Weights of a small mixture-of-experts language model, trained from scratch on English Wikipedia.
Size: 16 layers, width 256, vocabulary 6344.
Experts: 32 experts in each of 14 layers, 2 picks a token, a shared expert of 256 neurons.
Training: a variant of SOAP for the experts, 250M tokens, 3817 steps.
Below are experts of layer 11 (counted from 0) of a mixture-of-experts language model. Rows are named router (the router's row for the expert), gate (a neuron's input weights, with its number), up (a neuron's input weights, with its number) and show model dimensions 0-255. Each number is 500 + 40 x the weight over its row's rms, rounded and kept within 0 to 999. Numbers have three digits each.
After each expert's rows: "comes after" lists some tokens at least twice as common just before its tokens as in all text. This comes from a sample of Wikipedia text that the model never trained on. Tokens count by the router's weight.

# expert 8
router:501455532479469511488498434511537420459537544532451478544521501473532529466465418554467495444463553547478581427484556560477491521479483493431372513490470502466519546502437534465569538583518551505455415404564493455508488467515472476494529570535513465570499496527468508570464460428518486544494440525516514545549459466557463464545565508510497570439544449470512479494551532506490413445457566485587476499447494534528557508466531494509473550536527514520442533418534533556508527526575478537479485526497534456487504481473476520554512465498528538517479490461476482460551488488519614523523458516532512537472591521455481462548481426455428488468485481448455478473507470488507458502543475451469536532511475505437436511482516461529475521539541513492512538501443483496548533549435484
gate0:501523531436463548432461473503556423429544569545420530492456439522489541480517438440511507557510521556503567509439508515522568524576503464484426554496446506464504607534473552502502458484463479480545453473461506502501471503479460500460511521468478552560470479491460546522553458450549456558419481583500510493567428458468503463493521539459510466482516466550560499456486524516487496449494546514447484518508438519526528473513489556565481489536529476494448528504540468500553511539486544444476495450423549505536462495454538513486446472493483527443509536498508477538531439570500500533487415465524458506447544432512596490571529499472454570539445547500466529490431534452524561460510457497450578466489466532613576501523527467520451489564501535425519450530499510508475491499489484
up0:493452469506542508438497526517529517615467474500542486436542501502516450475528498560552509462460502432496518503545527503496441450552468563527593457475525473484464498504585476488472509432481419470506571454524510511539466556445521525500437492435463460440509508485570476494419531556501548452463548538559521518469540446470484573529411511473529524552470558487490541556548444479524538401540419450498507490471439429460452514552513502491481511460423560527550451587458501481501540546474449494532511523518472453421540577556495483488473514533562519482462431533507578567434480467527491490498483493524574495572468514493507492477494505479527477506458532479540507491547488561418500522545540490575477498505521490470474463487549578483465503515552516521559506470535501456450454487473498
comes after: " the", " |", " a", " The", "===", "'s"

# expert 5
router:504445587482495504489590496483524524491503484549435436549477501444545468463499459553479557499514466534450567438488514493583528505480549499450495509512485489401546515507519499491508541536503552462387448475542454491459405493490483484490547553525508434512483575488474506508455504432543536557495446487475529506488431422512471426481518491468564540501529486517490484454545540484490433457415510464555532486460513561490529504463525473514519563505461518576480524464513570523551447569565548499425484528477504524465487473487508541508548458586476520466483489442417469477540507441499603496542493500535502560481520511470448472510513490478469496486466497415508468451454537541470483452573493538517495534427514542430408532521479422526474499573576444463523473512478550481515495539507499
gate0:448533499464476602504481502506509480536590514559531422538545546447537579425485486500520422488472495547545535487465536532554536500483568526447459476505431532477483465468494482458560501483470527487497474465498533458485435602502466426447525458510377538505522487533459538586492481514500501458488525515495536521520424551522554457518496514490496492551411410495440463497506558511494497440485483449535491498513488582546474516487535554500504477483601552535520559434498526506502515521433460534483463465494519496464572470537525514486507476500519503488458497511479445510520530439472530526548554474503451472488539459510470483433534543495574412488550507459511456548504571549504555535462506433508521499480483493561518522497484469495571442558561480528448544519436416409505560529519509
up0:439502517479580439495541473453496562473433546508471533451428450547495491502416501433516505432528520515513439503520470410494531511507440469468599445420586453506548512521445486530525516559438521485495524504514568493541481552471496509549515486519532494508542444511552496451502531518457482530519555541462534521516531442504454470449517486472523511484540484512584484500522475530463549413582548508517444560514471399499473487505467423477447517526533446438478559512561491480624484425483491460485562432578535476511468483520556529507507503469488526545441492463523641429481513566545502475501552560503484430501507523502450517540446501493483557500485532575515528498485457491520554536522494494477467476490505459467498538511543512518504559502451484521535510442454515484490449485541487
comes after: " the", " B", " W", " L", " b", " Sh"

# expert 0
router:534452532470440494508566464478528525510510498506444462508524507506536500469474408511436475459419491551520567435457579541523521584532525478514505538514494496434571468473480494444515554559475564479474428470585453469468483521438517498467540531506532538529464460507461509485425527504572544549505432513454492555473449428593445482536580499474546536519555509466538549468534519427476401439462537528539482490496445542502503533534520462477447521611432503484451539499515542525530521547548528515477520472476503475498493472506549508570494507549514563515474518483459484501528547428470589416509437481505517548482557557454483470541504496471405535415510494480519451442472485508467462529498528493526539491448500511508467568525482464552484493504507537484499486559440484472517464578468464
gate0:503439508539513511497497445508496538463490525498494459496507584568491475503514523539479506432480529482524489500509523536486494568494457454508369547556559538468590477409515539449457526531473502521481452464523471547445520568463411489509474438571486488496539550490536494603457543471539486427489451445478428491525510490596531482501545501490540514489539512509557526495516543489461524528534474576457512432440450524428514558538510455510449526449451414469532561546578464488558563489510509445483514497457487460528539505516538520475538568440509489528440476450405480487457491504519496532484513540483447527439469449576566504437488483470523576542479514453551503542494481481501484524451501463472567463536445501519391547512493464558467489540493534507513501496461479460500562536472498
up0:471526508428537481544561484533483525559435512494494521504519449404564483501487474505513487436469486542416460474502478414432465522505482496538500477506451539532520533519560566488524504491526500411562557433526464476558457538461469530512533493549507506451588544541502549448466479506511493504499578457474561481510505423481509539536500482559586467571494455488442523486532467584507532489469500517507503497451431504571481486491532459547517492531497494547502489498541408467418472498452653527464477514473513473455467569524550589520476430509441479443558508500487495508453499472504516463525452544484520490541434511507532497525412506574438434531484482524533508513519577516456545428467523462495436530499489487474528497473490527535493497522590498446484530484468581495533514490492571
comes after: " |", "|", ";", ":", " in", "1"

# expert 27
router:524420528456470521488539486544502432491463512471472434523599552469551495456510467543512515455427528503514529452543561551505486499520536508544463560560497467520462548468487505492549491502513486477458436470543457485466461479512470526534544513546487535533464449489518488558457525452568514528494501462497485541467458462516399486534538446491504544491511529505523492468564545481501414479483467536547522574486444546554491486485545468475427482556465478518461533438526551483538534541558534504435461550402524504483489461519490512474605503518495550503465490477446482521580524489509618428519474480495556519470526582505490374537551471490438523462510457444483456473464472586489483506451503464499582495416521489441458484474512497571510493524497483498500527450443486465495497594410499
gate0:465407439424514539444533546573524556462498506485508491520545554499568536528484485504478462430406468504485515547516477428471486468509523522540514511493434537467468515479544452498493461584446538451505444544489558521531518443471478513542509500482515498551505508493444427489497484482570524539512558521482485511523447437548547437532436558514487473553448515464563454477462505487442544487447507578506455556463500523448547524520518461428476458515473458544504466563462561536540461591546486494486467477514536514562396501500513538513509501462559501525464471461398501513480506480479580416511473433499449488461499407440439427559508507490408521472516472452522426464524477555454548549525527471473530486476506485506528490531469458499540548456484538466479489506535489534486435540567503
up0:453448439424493537433571562557449576488504545521478469566492522454542498483506516563563421454489457526487506573449475382501545476493497540512510503505471491473487453544618484580515475476494522468478494517488512555508504371433510534525577486520498474568502497556494446491494454533445454543485547544516507502547438452503507433496473530514516559531447562474469514473455521513505531483430447527513481503475505553460530511542527456478518531452537527505464482522499498598522430500542495446428453490496468454547503474494490572480487479493607471466448431477484542527478506555514530518511491489540503460474538477509506497507492484504409506542513489422482520505510559507497517519451453487437502541486495506490549510497458535520466573511489579458387440525466523529429499520493427
comes after: " (", "(", "/", " [", " /"

# expert 9
router:502403498483484558435507419517507508500552527495468500537554561544526449485519474589523449484497538536540546485529571544556538508481508443464444501534474401518566491504448510503512588543538493401495360471536491500480437532493517472529531500530477451465439523465493476506524464469549505497443453489448467562487469480520489516515553514469506546470550540479534498506591502436505440432485526490553578511478558545520516465472531463420439515542477545463469476439549564521561479525537551473454507527493521495496452508496510531442540485574523512493459502473489537433581536483509581424529529495529539551528551507439511402546479449448489550426494475428490474529462495551534460540492501510483522478468515499413482495492515510543435524504519484487549500498472509487473516532426525
gate0:484482504445549468533509531592559595644478525477428493498425517517549458496497466553475493485477591567534524417540488441553538444446478545527515481541500479466495474479463477482485489505551445434447496458510504443462466531526527489521530589485549520490477494535532471529500577485549520532454436537508502485524467516563503487538478520446502501541500507441509503493515476504504423544462546568600496439463505495474435519493464499429461485501519488463571472431481544564519493579516427464562530495466541537465518429513509546459463545586483484458487503411432467496520512508547495482477479481503536543479525475526530511580410586501547534531432467481471489485531543441458505548526558468523510580541497456501499549572536486490440484472488483487502526485496532538474492481489489
up0:455483485558534496557508447611537573551510512430410504493425501460500482500478416570489484512451569502539462466505432468539523515440468519498481506517495487491559501495568519481512454565484451497524496452495494464480492553556538451515558578429486491461467527448489487515515495536482544467474464546519516554476520512550488515501548580495449468515490508521594479498561477503562480575523603512546565381466562477477513451459531520461446522491560528454535495508512470508550411527501465494492491530470542541521469481514515509437420504535489470484510499409434481475537538529550531470408523486501527522480508482572444531496444541536563507506433460465461515471499487433530443552523519436473566570533518443521496495503568504456467519442469486497526485424481524522497508477483557
comes after: " ", " |", " T", " C", "0", "1"

# expert 25
router:517428539463475488498554471519532470440548522490478439530564527486516472482492445544483532494458529542519518483406539535565491525549509505508484570532475444510535525516499542525529543546460491485505471448521481456462453527516477516576536463538498485512467472483510498505414472469522505556444467504474502537469424459515468481561544484462541503454569477530599543456576529471491519401433547479554487486467440567548518503513542428469460507508485481553413509496492540476492518542486534557414407522475537434489452444493472476515599478530493517489426462499426486521540519505444598382539525498468568579490520563499481456517484509486473530430474496521499475409475459456478463472497470516493535476434553521478445576512515467501493577526531526475520541532457457521533508517444513
gate0:486505520523521515538564562520405560508534431516477493520500603542451473471458422453456509466522562490493531469501533505521550513459440470508490516432542467472462516439488538491471413501486567558469468517494515516557558550599501500470484563487474539463470463537509467529507571484519519498498463555517523447448443501463463549509497456418525552552577517503530413451525533554544517478533523550407520463549540553507477460538484520513479509503502486513487438474534475470536428491536461515455512498511463580572561529522515591454465518470545517489571502522402473535465416563485507498559462537533442455501480530429510432532531461503470482514406502539460454502562481502530503496483531514516531483460494510513413545548534483462470511493493535532485505535548446490505415456464541
up0:532522429547501527490472552474538512503483577521482515525600411515529527578474465517512512585462489386490485527528485433497407483567532530484485472494531490554470572511464515574481422439548438449503467391505393485568516482435569524532441476484516475558435522489544518573447452448523501438495512478517502472573482530493536433546488543452475457521533464485469476485545448499536490519481508426483434526506410516563499537554467460520488451538480532555440472467516488535519480527440494514470432497498572475571458520471445473484509470520472510495523511529504506451509522447478473496514491541507430477508560504527569480564501486499518503490497495522506519516445499514495517452521463534425471517562457516551473492510496477467541493529473440520547560443521543540410530500494566
comes after: "\n", " |\n", ".\n\n", ")\n", ".\n", "\n\n"

# expert 29
router:517431545482481534498565434540517523464575557566399448510468506515526465460427468571513464538408498533545587457515544550538492547512485476546473534508512433451462492513436510527490536543493529456449415523600520500490451535517487544522537535507493456547481487478517499498534507490530501541505499492449458513531464480502410502533487512497511532480506428491559555471540540485523439477465530526516447546419509539515501523519497461507426434524506504496463554465465608485449514554540524550490470481399491517470501495488529520539534464537513556505446453479416494526527527525540607478514447508500509493444504541403525480554447513481494519472445515453511449503488449554494440486530501541503491496447509527469401511501520480492425582518525484502499497528436526448538427582439505
gate0:456466501493520453534477446494450547420447530484588525513500534525516477441546510487538492573497506556401498518513489477530524420532509471539549556489527515517492551551520575551548545533449519450542486506508470519411484460514533465551471474429500420538506514488509538528523476485551603467547490383467512519527517525453497548466518472475537448525541568483486493467474531470518463555516585452471510527483440512472528589540475540488594461532568520417520484499519563472507463521539503415572468507453528498456529530496448457535449464521496450453494524460510415513466518504510425505471440486407447487438481484579465488533502494518509515491526527569507505522519491431522478533441501468467512487475487560507531460433497544494503427530494418493491416548531483491493546510447486
up0:551487540522507481497463512469445426493428470493569495527472473503505447485520503490635503526441484488437516475495439472533543536539491449583524498399543515447525445468533524493526465517468550462549514518448493454467473523494530508555481532480458474530538519470520478560506519525484532422470475462491555521569549474531543580448518505400531471453515547452530558520543481515480513473509511515430464499625470485481519465581484548461494467527473475501497548511534546510567537519399546538495504482466428487453528441510536460530477460491488517511444510499536490591542454467508525489511502499510506475474528487494530513468543476502484521529479583534441469474451457604490507468505551512496516430470503600531496461463479468509536397561509415489528451559453452491428534464445520
comes after: " ", " (", "–", " S", "1", " R"

# expert 18
router:584427514445521507476526497533526455501504534564474514520494588545563465464490390544423508523456526495504536473474539505581501515492518506506478537500492505494471550473494561463508557529469543487428451470564512479529463525465462510601519524502505446515477497515467492518477488442601519524452465508489513571485448439564462508585542435449513503504480529480582472440529518450518418493478561462544452527456495543496543504525501500441457522571499498519401524450497559456508531589533543499532443526485495467469492481491545479520516491517457538500443519480444490491518538484488589462539458496503579539475475499511500450560521449466445541520402484475493503456453429490504451476548498540441480518409467536456447551561588510519500542560486511431480526534537475476460475525455505
gate0:496540417434509500409550513550491501504524495490554497471520522466466553499439516529506520518547531412444475486527444485529442478555476538476531441471496479546491560479491493469538551529543467578497536418529480510469517472540441513556522503518469449519472491484495388485500459525512466584507552563506482473487453539472500491466499530541452502539522463482500548491526554575498413506543500462526465540472491526525544539495527535475474502535547497531562472464459514533545524486438470449484479486498549357482504545531593458495488486418508453533502512496541468398482519514532517482522501388559459451549490562534524397574587489461504473483492493479481525450525565548508535522546460444463518502405490555454560506532543497479432464494450517546472549511441481517497476493529517
up0:527527418545519536499575553451493509440484435385547508510467572506476588471425565500430517533484537569537496502463447482474458453470577506476504494573470519452488507520536464517480435512540472552573475493486472583518469414514478513562469540497534477531471505428636473493482495505550522497482523501518503474521488514462456464526496440506476540499509513505472502442504458495539524530546550486528384595538549539487473486475536474473567550505517514531532460516583538509496409475532482471516488446527459535532448474528472500546488501506537425492547548452549505491573529411551519448465519490477450500477487477479521544549495448486526486460500467527452428403514436429475502460525490542514487582463503467529499528500454490490528546428475468467476499528521435497498496517509473
comes after: " ", ".", "–", "199", "200", "201"